Weights of a small mixture-of-experts language model, trained from scratch on English Wikipedia.
Size: width 128, vocabulary 4096.
Training: a variant of Muon for the experts, 7950 steps.
Below are experts of layer 4 (counted from 0) of a mixture-of-experts language model. Rows are named router (the router's row for the expert), up (a neuron's input weights, with its number), down (a neuron's output weights, with its number) and show model dimensions 0-63. Each number is 200 + 40 x the weight over its row's rms, rounded and kept within 0 to 999.
After each expert's rows: a language model's description of what the expert responds to. This comes from a sample of Wikipedia text that the model never trained on.

# expert 35
router,214,223,182,157,224,198,214,215,223,210,164,195,172,188,268,151,210,175,213,210,192,163,168,204,217,187,191,173,266,195,231,71,191,175,188,95,130,225,224,213,198,194,193,225,146,141,118,190,200,127,138,214,219,199,173,191,218,173,276,187,208,195,190,166
up0,175,257,197,160,209,218,182,179,229,129,203,240,97,214,227,192,196,165,196,285,201,165,131,241,220,134,167,240,191,217,217,182,194,209,223,94,223,210,189,157,185,248,159,143,170,232,218,251,161,199,274,212,207,182,252,191,233,142,213,197,206,174,190,156
down0,215,196,261,179,177,256,233,172,256,241,189,170,148,240,186,177,128,239,227,198,169,183,253,225,165,251,198,129,159,245,196,276,221,235,168,258,188,229,215,210,185,174,184,172,168,239,190,258,154,164,169,208,239,239,136,238,229,168,290,159,182,213,197,234
It responds to: Lowercase inner pieces of proper names and foreign words right after a capital start, such as an, as, ion, in Ziranbuh, Pumas.

# expert 20
router,148,195,95,236,223,197,174,203,205,214,315,194,237,215,174,197,194,147,209,228,226,257,167,224,208,200,141,244,223,130,262,128,197,198,94,244,135,230,193,108,183,194,196,185,162,259,156,208,250,139,230,189,240,189,136,221,282,135,128,186,171,198,201,253
up0,215,256,109,227,199,219,133,165,184,252,237,230,183,206,147,214,198,224,206,186,197,273,230,238,199,182,207,211,251,177,147,132,218,193,200,290,164,199,187,178,196,211,206,159,251,179,208,178,152,167,265,138,244,197,151,220,258,203,199,233,134,191,175,238
down0,175,283,109,194,215,258,214,223,172,204,114,230,201,178,249,238,130,208,247,134,169,153,198,271,168,158,150,156,221,150,276,248,239,198,147,173,223,284,240,223,207,214,161,194,218,218,255,161,261,179,266,201,265,251,245,141,246,247,143,213,160,225,205,174
It responds to: Head nouns of common phrases, mainly in sports and institutions, such as season, University, League, career, Cup, team, often after the.

# expert 54
router,190,171,172,173,209,179,253,184,239,131,266,199,178,215,210,275,196,158,211,184,250,153,149,147,218,155,149,235,222,178,154,128,209,187,259,184,165,233,162,225,210,294,194,184,189,242,228,230,214,178,186,276,134,167,131,154,184,117,121,176,189,186,294,209
up0,198,246,167,170,201,204,246,186,208,167,214,240,121,222,216,230,197,134,230,228,270,185,118,182,151,186,140,182,211,218,185,161,224,168,170,153,183,226,191,174,156,279,207,187,197,207,272,140,168,201,165,179,239,165,198,126,209,188,268,169,185,182,194,105
down0,175,175,209,163,214,193,188,245,207,239,154,190,194,242,185,188,202,174,218,211,216,169,283,167,247,237,169,261,161,166,320,229,205,203,224,194,243,185,72,262,170,184,192,151,248,196,241,247,162,213,202,184,192,303,217,148,224,137,247,227,232,194,129,208
It responds to: Year prefixes in release dates and album or film credit words like Record-ing, Cinem-atography, Released, version, Album, within discography sections.

# expert 14
router,201,150,151,268,205,191,220,209,195,202,214,215,228,210,172,239,228,106,207,158,178,221,174,157,250,223,174,151,165,167,197,153,127,199,168,191,292,197,198,248,205,216,189,231,175,217,125,233,226,202,191,237,195,163,143,132,225,92,271,157,225,161,224,185
up0,205,155,156,264,157,187,238,212,227,178,211,210,129,257,120,196,89,188,226,242,149,258,225,251,214,251,210,225,257,224,204,206,154,241,182,178,226,158,189,230,175,177,231,173,207,253,197,269,163,189,218,168,197,227,208,227,175,201,259,177,238,212,212,173
down0,236,232,205,194,286,137,208,205,189,187,238,221,172,201,220,277,219,158,145,208,278,209,166,200,197,178,143,245,180,127,185,217,235,164,228,250,267,179,214,155,198,239,211,183,293,180,214,199,238,249,216,206,225,247,214,228,163,214,142,171,222,167,251,259
It responds to: Connectives and openers like and, opening parenthesis, the, who, or, ampersand, in running prose and award lists, plus some heading word endings.

# expert 62
router,160,244,197,163,265,192,242,214,218,188,155,188,192,211,191,202,208,158,146,162,153,131,208,124,263,193,229,127,221,191,200,194,218,167,158,173,178,232,200,116,92,235,176,258,187,293,135,189,192,170,200,262,278,196,170,181,234,176,165,159,262,183,214,177
up0,265,203,147,200,181,278,113,163,225,166,202,126,201,216,181,157,229,196,252,222,204,203,190,215,294,235,224,180,203,143,187,256,202,158,191,219,212,182,260,256,231,160,235,224,246,187,218,166,230,150,125,113,248,251,225,147,257,183,155,207,183,263,244,151
down0,158,175,242,174,204,266,236,204,212,177,229,184,207,154,258,221,199,206,123,280,268,191,143,259,159,126,174,202,214,186,199,206,173,236,204,148,257,240,238,196,148,254,149,145,114,191,248,174,188,231,225,222,189,239,192,195,244,233,160,253,205,200,218,197
It responds to: Sentence-ending periods and clause-linking words such as that, which, who, when, where, also colons and closing parentheses.

# expert 43
router,191,184,184,294,175,175,232,194,148,198,278,216,171,198,270,168,187,140,127,188,196,116,133,243,153,161,258,170,180,151,154,118,222,189,156,200,222,264,184,218,212,206,156,207,179,163,123,204,201,105,199,223,238,164,161,198,206,131,245,197,216,157,195,262
up0,214,193,172,220,150,241,224,225,205,192,285,203,138,188,154,253,171,245,153,164,179,180,215,305,223,217,219,267,119,138,175,157,190,183,161,217,175,217,210,175,167,213,262,272,123,178,203,201,210,195,116,264,262,224,209,202,227,126,242,264,208,211,229,272
down0,138,200,161,224,142,201,133,172,272,267,187,194,193,176,226,266,264,222,144,178,256,238,193,215,179,146,153,165,248,145,263,177,209,223,175,174,158,224,184,176,283,237,167,192,233,185,192,215,170,164,246,200,241,191,220,155,256,185,143,201,218,253,179,236
It responds to: Middle and ending pieces of proper names and Latin taxon names, such as burg, ville, ski, ian, and genus name fragments.

# expert 47
router,188,136,223,245,163,215,232,207,249,178,227,203,186,210,247,236,153,137,162,220,208,174,140,178,268,185,96,281,245,178,116,117,208,143,208,224,151,220,191,224,220,287,210,250,152,190,201,220,190,161,167,242,201,183,171,138,231,138,173,171,130,184,249,180
up0,229,203,224,154,238,229,274,210,215,178,201,201,202,264,154,184,198,141,171,203,209,218,153,144,179,234,176,146,114,165,219,94,127,148,184,131,213,246,269,202,209,261,166,242,241,181,238,197,228,161,227,268,236,154,267,225,171,208,177,170,197,205,173,178
down0,172,178,261,238,217,122,192,196,170,145,225,213,208,213,232,228,171,180,132,217,232,240,205,212,211,258,198,137,142,178,211,162,174,198,202,161,243,127,172,216,172,217,208,214,202,258,165,211,259,227,236,179,303,253,325,204,154,225,228,162,233,189,194,228
It responds to: Starts of compound place names like New, South, North, St and assorted inner word pieces such as ew in New York.

# expert 28
router,158,239,84,194,238,196,202,200,230,130,171,207,192,199,171,258,227,145,186,210,144,143,228,160,266,193,249,184,161,201,164,199,247,205,137,257,236,208,193,138,214,212,231,275,195,265,196,213,158,177,208,183,244,204,235,245,201,212,170,181,231,207,183,212
up0,162,175,181,185,181,204,198,216,209,125,256,191,213,197,232,184,151,235,183,223,191,171,215,204,198,219,186,216,128,202,219,186,219,209,201,204,319,267,262,162,169,252,182,236,169,193,322,226,242,155,159,206,251,177,203,192,158,198,147,232,121,158,282,180
down0,199,196,144,225,224,190,142,183,191,194,155,230,249,177,168,224,206,214,246,216,213,253,267,225,175,178,218,253,226,172,182,197,169,201,135,169,144,83,187,228,224,185,120,222,195,289,121,223,183,207,210,195,307,154,169,241,126,210,232,240,199,230,119,284
It responds to: Sentence-ending periods and clause-linking words like who, which, but, although, where, while, often in prose narrative.

# expert 46
router,216,134,161,156,281,187,238,178,252,180,220,217,207,220,215,274,166,226,244,230,193,263,145,194,152,171,160,272,110,175,212,166,141,139,140,204,193,216,207,101,195,281,168,167,255,285,130,231,174,218,160,229,167,176,162,158,218,140,238,184,217,194,290,233
up0,226,174,222,157,174,230,241,178,218,108,168,199,182,220,255,219,165,201,244,204,188,212,153,174,192,201,186,181,170,196,201,163,168,268,205,194,214,177,229,229,216,259,190,119,220,261,182,172,205,203,125,290,157,133,248,241,259,239,173,162,162,198,325,262
down0,173,168,216,211,162,196,213,241,178,279,191,225,241,111,140,137,184,265,157,242,272,217,164,168,181,156,252,251,209,256,185,114,207,233,237,162,132,213,213,167,232,203,182,119,156,155,139,178,201,184,172,236,202,180,212,229,190,197,244,272,178,210,221,164
It responds to: Past participles and verbs after was, he or and in biographies, such as appointed, played, won, released, became.

# expert 34
router,208,204,159,180,301,165,208,238,109,206,167,235,221,206,174,153,288,107,220,238,228,196,215,192,261,197,191,160,150,202,189,198,202,165,147,217,295,194,196,187,124,182,203,239,124,233,183,218,160,187,203,241,239,147,160,207,190,160,192,122,205,138,225,238
up0,211,201,113,183,224,130,193,212,235,262,175,179,159,166,211,253,223,143,224,255,137,84,204,200,206,158,321,217,171,156,137,247,170,241,140,233,254,193,171,194,251,149,197,203,147,224,237,213,237,182,125,238,253,200,240,221,258,239,177,167,180,104,188,177
down0,183,216,220,223,166,197,172,208,168,248,206,206,200,177,278,228,166,198,213,190,210,238,259,144,234,186,184,177,173,124,247,204,169,253,187,235,181,244,238,232,202,198,178,167,163,185,190,229,139,255,208,175,146,225,157,94,186,219,142,266,208,149,191,207
It responds to: Possessive 's after names, plus and, commas, periods and whose linking phrases in running prose.

# expert 2
router,138,191,164,176,140,185,256,204,197,125,238,177,157,203,193,224,196,149,195,205,194,248,163,149,158,182,182,164,246,244,157,108,134,162,230,188,233,199,174,233,191,283,203,254,223,159,200,218,200,211,121,249,216,154,220,214,203,150,111,184,183,177,269,237
up0,162,297,158,242,152,188,251,203,246,210,275,160,243,181,226,185,154,210,227,202,210,181,163,269,238,137,176,187,160,96,171,182,127,260,154,193,175,191,158,168,161,195,160,269,222,171,230,260,167,176,218,240,148,195,163,252,132,257,204,195,233,167,201,223
down0,189,143,181,169,172,239,258,116,170,121,241,179,229,170,287,198,241,251,243,281,182,216,208,173,207,187,191,211,162,224,190,123,258,245,179,187,171,176,231,199,207,179,173,164,229,165,186,251,233,221,229,204,205,227,254,164,144,228,208,165,223,170,142,202
It responds to: Inner pieces and suffixes of Latinate words, usually after a prefix piece, such as inter-view, reg-ional, dep-artment, fem-inist.

# expert 19
router,248,201,247,192,275,198,219,200,240,242,172,193,184,220,215,192,211,119,236,254,187,238,163,48,169,194,173,210,153,211,242,225,230,183,171,122,302,216,184,134,146,249,198,225,195,172,246,208,192,156,173,212,156,199,191,165,204,196,162,96,134,161,285,175
up0,200,212,238,244,272,144,200,206,205,224,152,203,224,205,209,206,231,116,215,320,136,137,196,110,219,238,119,263,167,182,236,208,210,192,178,205,173,198,219,211,251,194,215,232,175,210,134,216,160,168,194,253,221,144,242,212,245,144,202,149,241,198,275,192
down0,268,107,129,181,209,152,244,269,130,180,197,181,193,193,200,252,125,227,213,196,256,251,166,250,214,134,193,214,159,164,204,200,188,187,152,224,160,205,188,222,241,283,182,160,264,185,180,169,206,235,184,312,130,236,192,203,216,211,252,289,152,228,164,198
It responds to: Possessive 's and his, her, their, its, plus commas, closing parentheses and final year digits in dates and life spans.

# expert 52
router,141,241,208,302,230,189,194,192,228,196,210,199,174,231,305,133,181,158,254,201,207,194,138,155,189,194,163,195,249,174,171,165,294,190,120,118,151,229,160,200,190,183,191,205,124,138,227,184,162,141,102,198,212,169,201,145,261,138,228,177,201,184,219,257
up0,222,189,320,201,202,175,179,229,170,91,169,227,208,176,170,114,256,207,217,205,156,250,143,204,223,161,149,298,118,193,188,202,307,168,237,194,210,164,144,238,207,186,161,212,119,198,191,227,162,226,167,233,180,126,205,190,206,184,255,161,200,170,230,222
down0,185,193,213,163,200,198,224,156,226,226,183,257,127,247,213,201,190,205,157,209,157,248,261,188,218,187,187,145,273,272,204,228,158,291,211,233,234,231,208,198,150,189,210,276,264,147,206,180,170,222,210,228,210,289,257,246,260,261,210,205,174,159,218,144
It responds to: Short letter fragments inside rare or foreign words and names, such as a, u, il, ru, ul, split character by character.

# expert 41
router,185,151,169,204,254,157,213,204,225,166,198,225,133,203,245,124,178,181,229,152,209,219,179,172,169,185,198,166,225,193,129,96,211,154,185,212,145,230,194,229,209,255,186,201,229,217,203,219,204,123,197,218,181,153,256,197,208,199,178,130,172,202,244,183
up0,185,166,119,247,253,157,157,159,256,173,179,163,163,278,264,174,198,187,218,138,184,152,180,196,168,215,145,161,182,227,212,266,170,178,253,153,202,150,180,289,210,205,220,223,151,196,226,184,193,137,262,264,198,209,219,234,147,238,219,168,240,183,230,195
down0,164,185,234,190,206,182,279,217,213,274,157,182,222,228,222,211,226,285,170,188,162,264,228,148,235,208,228,141,229,213,171,246,161,234,264,263,260,205,220,181,140,137,120,172,150,180,219,193,241,146,155,135,198,248,188,221,182,198,224,208,209,170,159,228
It responds to: Month names in dates like on May 23 and degree or prime signs in coordinates; also assorted table cells and foreign-script names.

# expert 21
router,172,197,151,242,220,163,256,217,216,203,259,202,223,207,209,189,220,180,142,163,162,238,193,226,267,179,201,286,256,142,191,175,175,178,191,189,206,211,216,194,232,244,178,186,126,239,261,189,201,218,163,245,188,182,136,191,143,202,167,146,189,188,214,286
up0,196,227,215,168,184,240,200,216,219,219,229,214,223,224,259,198,170,156,180,180,274,159,225,183,201,255,174,232,303,193,205,287,212,185,208,169,173,220,193,201,234,225,99,149,225,284,238,177,190,179,177,204,196,177,117,211,145,169,61,101,199,191,254,201
down0,223,246,173,220,276,173,347,183,227,266,228,176,216,189,236,200,163,205,194,120,171,175,175,182,206,274,239,205,244,137,201,274,187,208,261,167,197,195,239,206,158,124,219,287,115,200,194,201,204,255,221,159,150,195,159,188,254,142,206,208,196,192,165,196
It responds to: Opening pieces of split words like w, b, h, start, stop, and whole words such as average in earned run average or batting average.